Weights of a small mixture-of-experts language model, trained from scratch on English Wikipedia: a softmax router.
Below are experts of layer 6 (counted from 0) of a mixture-of-experts language model. Rows are named router (the router's row for the expert), gate (a neuron's input weights, with its number), up (a neuron's input weights, with its number), down (a neuron's output weights, with its number) and show model dimensions 0-255. Each number is 500 + 50 x the weight over its row's rms, rounded and kept within 0 to 999. Numbers have three digits each.
After each expert's rows: a language model's description of what the expert responds to. This comes from a sample of Wikipedia text that the model never trained on.

# expert 29
router:465527492454496471470539546458388554603613479575586498452532517484492550497447491501506437418552402501520455528511501454475572538515419616515436492543462490588526621472520435521449428537505488541501597499577544494491522572455517628517560447480610574487489570592602487458479479544571541459464470501446441554450547486457534519513474543500544521450517537497512537526444464564478420471507494491517540477545396577487556468609450425418467540462551517442514433421506490429503419421482420463517392499440503425519566556556546527531482525533540540552475476459491543491504520472582525434560585489503530477437489540579387482489517514464408500472503545497519572541490584521474517473530535411475408541504656489424536511422490437449468528461436445538465465524483484514536479520521518
gate1:528407483536500512503417511472564528499458540441534435521492428534572521559533440489536470503481505557487595391559429508537440574512572455553582548444571543555546512454526518491556643547471578533416452500487502501493502501447543427513474524496444548531532476508542526469546581495468558484583509534488520545496508546507524462443535450421507465535499488445538465455517484509580627550451475541428503587474604454508434506411486547460626475529503587595525421580514559562576552415519537494446568482494519487449525391521480480528627411406444502417488573500424493460497448518468498511500504560510522461466418543461483514600545480538525514456536564504535498525508509536506527550458495535381589484500496440514439451577562552576546523431568545460488471447648466494492430542460492
up1:514509500457519564481547559485450542612558471571513497418593505445486553543417485525489481446583446467517463510498493446437568665522457570584437478500518530534503569549531486504470464452452542504451552483419530464486503577563532562499577505551551609494525525557565511501421502441554600453493580608475427574490514476480494412469529521450543518515562465475571570570508454515442429485480566510474462550428521512477470404500481545425544593496473479459520518564518509414497460420495543441528489490480573457471554531560553590413532513434528539458513486493476478491463542485514570431502531463454548512405512492513437477496431579450506496545479433433551499523440578533558598529447532486401460518499631524543489496442511446471420582547463393461494456524554534441499427497387581
down1:471560491540510449488510346546508515540462507550518553483515479484516526528532532504464528527448561521485494504477525514527518481517491373489536444511556496547515461471456495488579531563563518445473479440459489611509456520483600443538391527455492385493577459528482510454579486560467582503561592408582538520458496549464533483537483517483458508474478476513539440454482502484490561455481478555529411563494545528537511405407502485543571498530418559516498414591434633585569528519518474543383526570494554512495484429456474456580519456564408484555470538513499573433542448555577564557529438592442451453512497560464486443483467477536473497484462426458538497510482423472621434563462514473538532531445490470569474513526408610567487478455414514618533540416477455627414473443492475
What it handles: Main verbs and verb stems in expository or argumentative prose after and, to, which or that, such as took, wrote, connect, reflect, adopted.

# expert 27
router:580432535573452500464571451522488459517550425568531562494411503598389499484518461461455557476502542400459501546571473537536399468481475479453489510465445465575523589461541486499474479447505524506431494504578540563576494464431525518499483507464496417427459495412578491389518576468561626490577398413509445485521451615536507445540466514478501429480439560572601560551476432477469554448528388479481452474449543505559481467466546485520580388517537508500427460462472514448486452467497433529534451484487443500487529440536440452506541504480522444526492408534477487505473514586555523456456544446522440516464515430558452484451501428512542467450472512498528433484555651488520457426514514501528578363449449563591523532491496572489444426536557481408568537456547475475478524516426496
gate0:556545519438516544411572634560538471489444503505481491472442526564520584482471525439487480519493505558441498539551512435550469474418453486523487481568425479467529480376543571430537509540589538474474498476467535610526553449572564548502547550427570502471540484434544418504520513544450515495514559465545530460434569551496483514469524468460482457472476577464511530483583473469526407433512561493510590433527489378491556532433517446442449474489539430408437504482428550533407459548546532440597527528514582509508517482521485572486504524510485583583480606477601457475593558501454517499521567512528538495511468555476541509559498541464514499483463578556625465504538436485494455447510402493475575553528540437472553585514506482524475615411524532630514405536554502497587443455405440
up0:539467448566464528445441451415399553474585539433511586483469480506486450410512521497546482482506536459573414441443481568462474531461529457481566492540561503457599512558501560569468506431364534478478445475471413471440433500467438445494407484552536480461442568526446561452530387457477538441531410483540454599515461476493512479448521491536521524578514498491455449452569542480521522491493543453525520585479454488542446539537504508537501447523516553545544458513553508489591478461512486510405468406494446491503485526482601382497583470497468467449532414480448558520494495488575520513442479489464481487518560522496537463415608544522497464491490493515352535415447496615532626552467605461557517413561625518514494380500515452575517474573443502418536521469484503425429510484510525
down0:478517448461429556527542608466504520474466529484502547415502528405400447527476557542485390569429480558497474548479451458615514559475554469501507507458432589522496502496487398594509577534396425418457478519537576480507492540550514502573521513510484537496464490468484448464569455571563524450570428562556504470455543502458496443414515561485514533587484494498458511439518510430532551518395513471456437498391522519439467514462461545508512398540484594507454497446512473493562485504525544542344557588537495502483387508536513489606426454473449515508418496534475521470469552456515600494587491488525594531470450514459315528559489551595487520464528503453487439487466549502580502458519501462497536447518506484512496501568492531457476467480396449566523604529538542562447404519447464
What it handles: Words introducing places or scope: of, including, throughout, Central, Eastern, and colons after infobox labels like Areas affected, Locale.

# expert 31
router:562453464427531499425484512558485592482529541463467536522518483498439432438559483466479516559561467379545471549468537528528472537542534482451570533424484526489478377443556459462398496522532486420544578591464480475456481611481563433522426534428526458501546516497555619548512569565513423425477570458436471507522559434456559511555501500556568574467525529488491564534527525510524483497442563536460516504424442547357507448482420535485516554501534566435483504524550466508502564532467478551487526503442571502505571500499552555480555538503462475544497423478476412482445535530478474522464414476454425514545537460391583390511461523440397478452585429585583575477461513485581531467412498566477508455587554394561432556497456480524479529439511455509492434502451562398447576513475514
gate0:468503587563437497397554493529436544493504487517515379504392431472476464526517556415442487571582539482481455530482428496514461540540472494483494556547536459442553589460644488435479511567508445472543475622530454421468439543438484453515456604523532458487393486479543505507552504589436519529459499499547542544334538446492530468484513487450455509511451460427593522485492558529430460574460532457475458524467511479482458515474537463461471502567553459470477500507428530499489498542481492565612539474555480420543432413554474548438453484561461442537517422460510472453518475447479587483535450577523522523582544504529578538444485483561465399477489534459555500456416497553603398439447423570475507497507606464480455534553576518561454443456504570560500459505481373438445488489530503
up0:642467566545480527483585493440545461473456458467488492525503474557523561552401481549486488464434380586514498561454507426602482374554477434556400481432483513524481492528537457524537476436502533488489523523503458411510426488460515481526554512543498550540595387477508506468438533532458531468579411489456498480523508594514497472517452530500546497481501501382472592514485519415592468464562510489495530460472462561426562519383577446512459612608531451567573494538566396533410511443483441537492514540409524513450586508534610474508559541462552521528572420477520447465516557456490442486595485426501608513456458488521534444427560486565469507498543450523457560458590510514431546545442563496461559513483475568467522506511547560512475529420595555484522530533533498519482541501503571
down0:555481470490499403464520521413432425486569538604609584540510482529479542424513427610472436569438533487567569452503437434454543560479521547545520418525540554620489470515505385472624581526517537478438487483480562523459536423564586554516482481477536545480552423439476452543451504466506512456441418504554504513507449475490524507567471477445445543515484492492521436497458491542582464468516433557484517599475499458497357505495572443478490568480485468562474535518463478506501461588532473530478587490387428554486508368506438423486474534484531535488475459431494642504571518544466434483437537513486544574522504437560417520506525504504444600489450527404469467517539532480402549590511492455476445536532502517527478549425536601514553475602531437524436534517481496507521491528508439
What it handles: Final pieces of surnames and place names (-bury, -ford, -ham) and trailing digits of money or years, mostly in sports and results tables.

# expert 38
router:409548543485379463475517522519488472505505518591500587574529478494566411477525483512522569438574458555561443592467491478407448544538504478547549520573493577587565543525526417571561532556538559586432534405503473511594527433465467565505443472471586422521467644514564522563457528470515477514518507488361447379449526552487502555530570490443473508461459569585522462551459457538533470413585485462487511490467429551453469548504461539554531510651609515519463451558507452473513474561503509475450503542508527532398505425470423456556517526535553524529546498506474470513441498514472541489468534528494510445524569534487542526397517500567504507471565512472513471506571576586465464391511551512515528447542621484451552557514580542532577469452422490530529504457436554522512552483457532
gate0:429493502425506513404480470520429506437402488497548528487457467421608495559533513481328501508510445536540476490463580500452504477478507434516490521520444436455504469404448512378546464527461555460543467551503472544506425528507451560445473579645514522442542435442479482536422539435521542548499399554481449581427473495515474418540497441508437499441555446502501496527463540552547425466467495385557387594610508426613552547473559477551529485538518591546515554513484435550506438533501420485481601458543505415498510465521479510449487510526475543539497493528542567492532507480461433471470372566471514446485511512530497499456449510417512438499561583506492412485453525562557472460479536636397590501515442461488469523522532484531517506507465459461489540472515437594546448488533436
up0:443519478442486480479494503486416460529412522491521482493480452546517481528519512491416508455496507618527477512439558525535488472389492485538434536440405439400572514380469511436642421553495462523578468501507525445502440499527493613446459482595561502502554472428581429544473534425485546452564505486539538546474463496534486504524426469460467463425475560505455537449530533487558405521491402459526471574486539502526535554473521500501478461515419540505588539494478481495502475496518485583450482420552466459550591450559515577327478545514484471454478542498591597434582604360495537486512560525506451432454508552583521475492483554484632363512575508502472479519479577557557424514484509517531605525463470487500445589503510522514503549436500490511579476436529463469534519524541458
down0:487535395500459522452475514413450538482424480564441514471533464496553403507554520488483489482492419517450477604458478539470535452518550498516608568521505449496585445528547490480557442552438476513567571430415438520557497401588504523455339528503575555511533455440567496550543567421538464518559535472574464571540472537484489495583468484530435500457529485475492581489593533526478389564587498492511366535441475525545491457508535530602518508601491599448469473530480426581517498472519479466408482436534539559472534545473528533388529523513504488540503497424476555440519495455424432471520463447458465495431545544618554501511448522496502462499529456557462397516492545488500569495446506452527537423491460460489431450484385529583534530544467510437592484383516457579512510557493449
What it handles: Prepositions right after a verb, participle or noun, such as by, of, on, for, from, and determiners following them.

# expert 54
router:576556565463478509622536546500461409455547541425468483513587550583422565484474543457516552493549555535527468502509443547527575473433403543516509522490412506451453513492442553545504398475419436524520493485533478535448469576539428520465501545538457426520436435453444566441599506430534445468528508516499540552478502479506449583516548490614402485434547564598493498531571534458464524519534615588458519437533472443545458446478610541494387485535413517581475476493504456433466532436554468493529435485458449455494485455537509523463463520465549461462485414493470465591469535488370487481555435507532407562474418445406481447567401467410471442461480520486418447475484529441519501577512448539598470490487460519537444569557535447502474565517537513438527465512420516462506575471460480
gate0:464444557479527620497528588520520555466403586547448542476585567483472481421521547537513481484546457546514486481460497554472519523514568469458492446482513525568500522534474483536444523451510541473509387586500410425499402485509480546458515561466472497508478407525530390544499474409542486544544436495387383509568534511522559548641549534473473398497526542541457477590481427455504483535517493495465513517510473425525566514517532519594487474530480583527461526426511592522473482468470527486420489424501493472504465554447593483475497458446492550501414394462503495592535401517462488474432479486475477482459454490477596417467495494514512449434508420537426509550493503518495422535480462583525540585575594469559508366468563529514635523531432586511582508624473519502534506584479503
up0:450487491542484496535511415567584439540479489488529412439514491501523575537444507510495517508482392426525409491528584413455512495556603484495513507526509509517516479537579537481526465472527522432467548562566596542495402613447479483478548547590515452503480536451521468529512554559533473525431536567422433555648561586525554541497440511465442448444580541542547430520433457432529559598542498516534482461520469479519413514508479495444408450588506536469576556553475512575517533564503381571423521496602467518500506494528517502445529568511526443447500469451519499509429495486511530479555538598527524513613477414479457532482525504510503440481442562573539531408558605479548511429434450461415602486524423464451441532395481532569507508557492564508523487495480559540391510510534575
down0:541576461497478497495486573466520377546487537523525521498518535530510576498486517584562492430512521438555471402540497564533510553562418536435590510425468510501485476514611485492431477463565568504472366506589493523487491489472446502547443523504396530491464427424545430494530442536451496487536519559484569601505460468516480516439554407459458611504543475551569541525513494552541535509593437519512551591495479466503551445469574604544517497497520499633554526473538477471433531562466433564472583583496521388529462500527493505508480486540431515386474537447407467577449482605460403504504474555504558547425449485459492516517475498465523511559542478453495552510621543426503502528473493539559535485552478473495418567437501479495461639544529408490514615467471492447445460409534538
What it handles: Short pieces like er, el, ip, ard right after an initial letter inside a word, such as b-er-ates, c-el-estial, ell-ip-tical.

# expert 19
router:491471416520491476421609476534479504480525532578472417507485595461459516529523477475391539511519461522557419490503488483501521484528445606549498434459436486482621542502427508497381445509513546562515528542484417478446449516467463543438502432518582551502395589587486452532489514483517474434548501469536559512459580513538471450582415558494497480477465555424570544458477446573499519470507497457515510491488355566430470557520470516497472508478483507474551491498467450488513461530537420456498497414564534409525601496448499577461494539480582499464510463505415547488528491468606459510484588503501508596525574391523505435458508513471398580507540461511518529466554579530406635475511473479532429520486512491449556466458550416469415522470472439589445420616441486555541557422414521
gate0:490546514581452513599479525492490518494499513500449505564534490523568530483471518482519518518480483558503542465545583460451512557601490427477536401569587519495536420476464479544563529564437433550423528444490495666557535581494500503524475487507500369483476497455510448514468498599472531525430530418546534433476494370530517467442483537557408525475458478479522413516607488528394488462446455554561421516481594533559520473419545474535578563522524497549590594459522521542530527490492441418531573507587486534498481413549414420502521434546518606494507556597522527510427482562580501539544538528503515470519438569612556594479439520514491497361544508500470531504492514568508484408508439539539564482441439549538470455529480594516544490449505490470432474446480563454429556525511496
up0:503414514581443419599507513449511595522434473471485503465489496459567509428482431443533550513437452490568499462504592446479471469449458510556502467543477493582620563371487503558549493521415564478479472525466444477452498482533460477468457506590405467539432488410520495508644478437594458535504566405595565476599541536439441536532492461492508547520469527419480443487559554514450430485482495459465386552481501458423512560492606435508490511495509499520547520507529517492451569470495569437477524447462442538510492418535574488562490556465530507427547555428446493545519470608475458508553629529486501466488494507496538573556480516542450453445560419538430359421525490522437510469510468470546486457552502409583541466513557533556551472460430562585499440468490416511514505479504563
down0:464499490481419579597439489560520487535424502526535430503476546559543486384481473519453489521515447501487552507546510536592549495526587493476472548447493610400465513527411425492500552508492485618556482422511498543569480528561534493591435598470532502507459485442565476496500488512493508452561445497491461460566443418498532501533513467469519475462544425414467506452543431573512407495515406475416502652444462525474509468553526489552516510555500477428554505510542462572494544471481454537499485500491479492547554435525508576558586536542546503534474467665559606489441495521403549493555596538438504487453469541571504518507488418518591512440503493501432592462447574547463496566559594511456437455504446492554612431538525548501495505513521557555472454495428633378519493515468485
What it handles: The infinitive marker to, modals such as would, could, can, may, and the verbs that follow them, such as scale, take.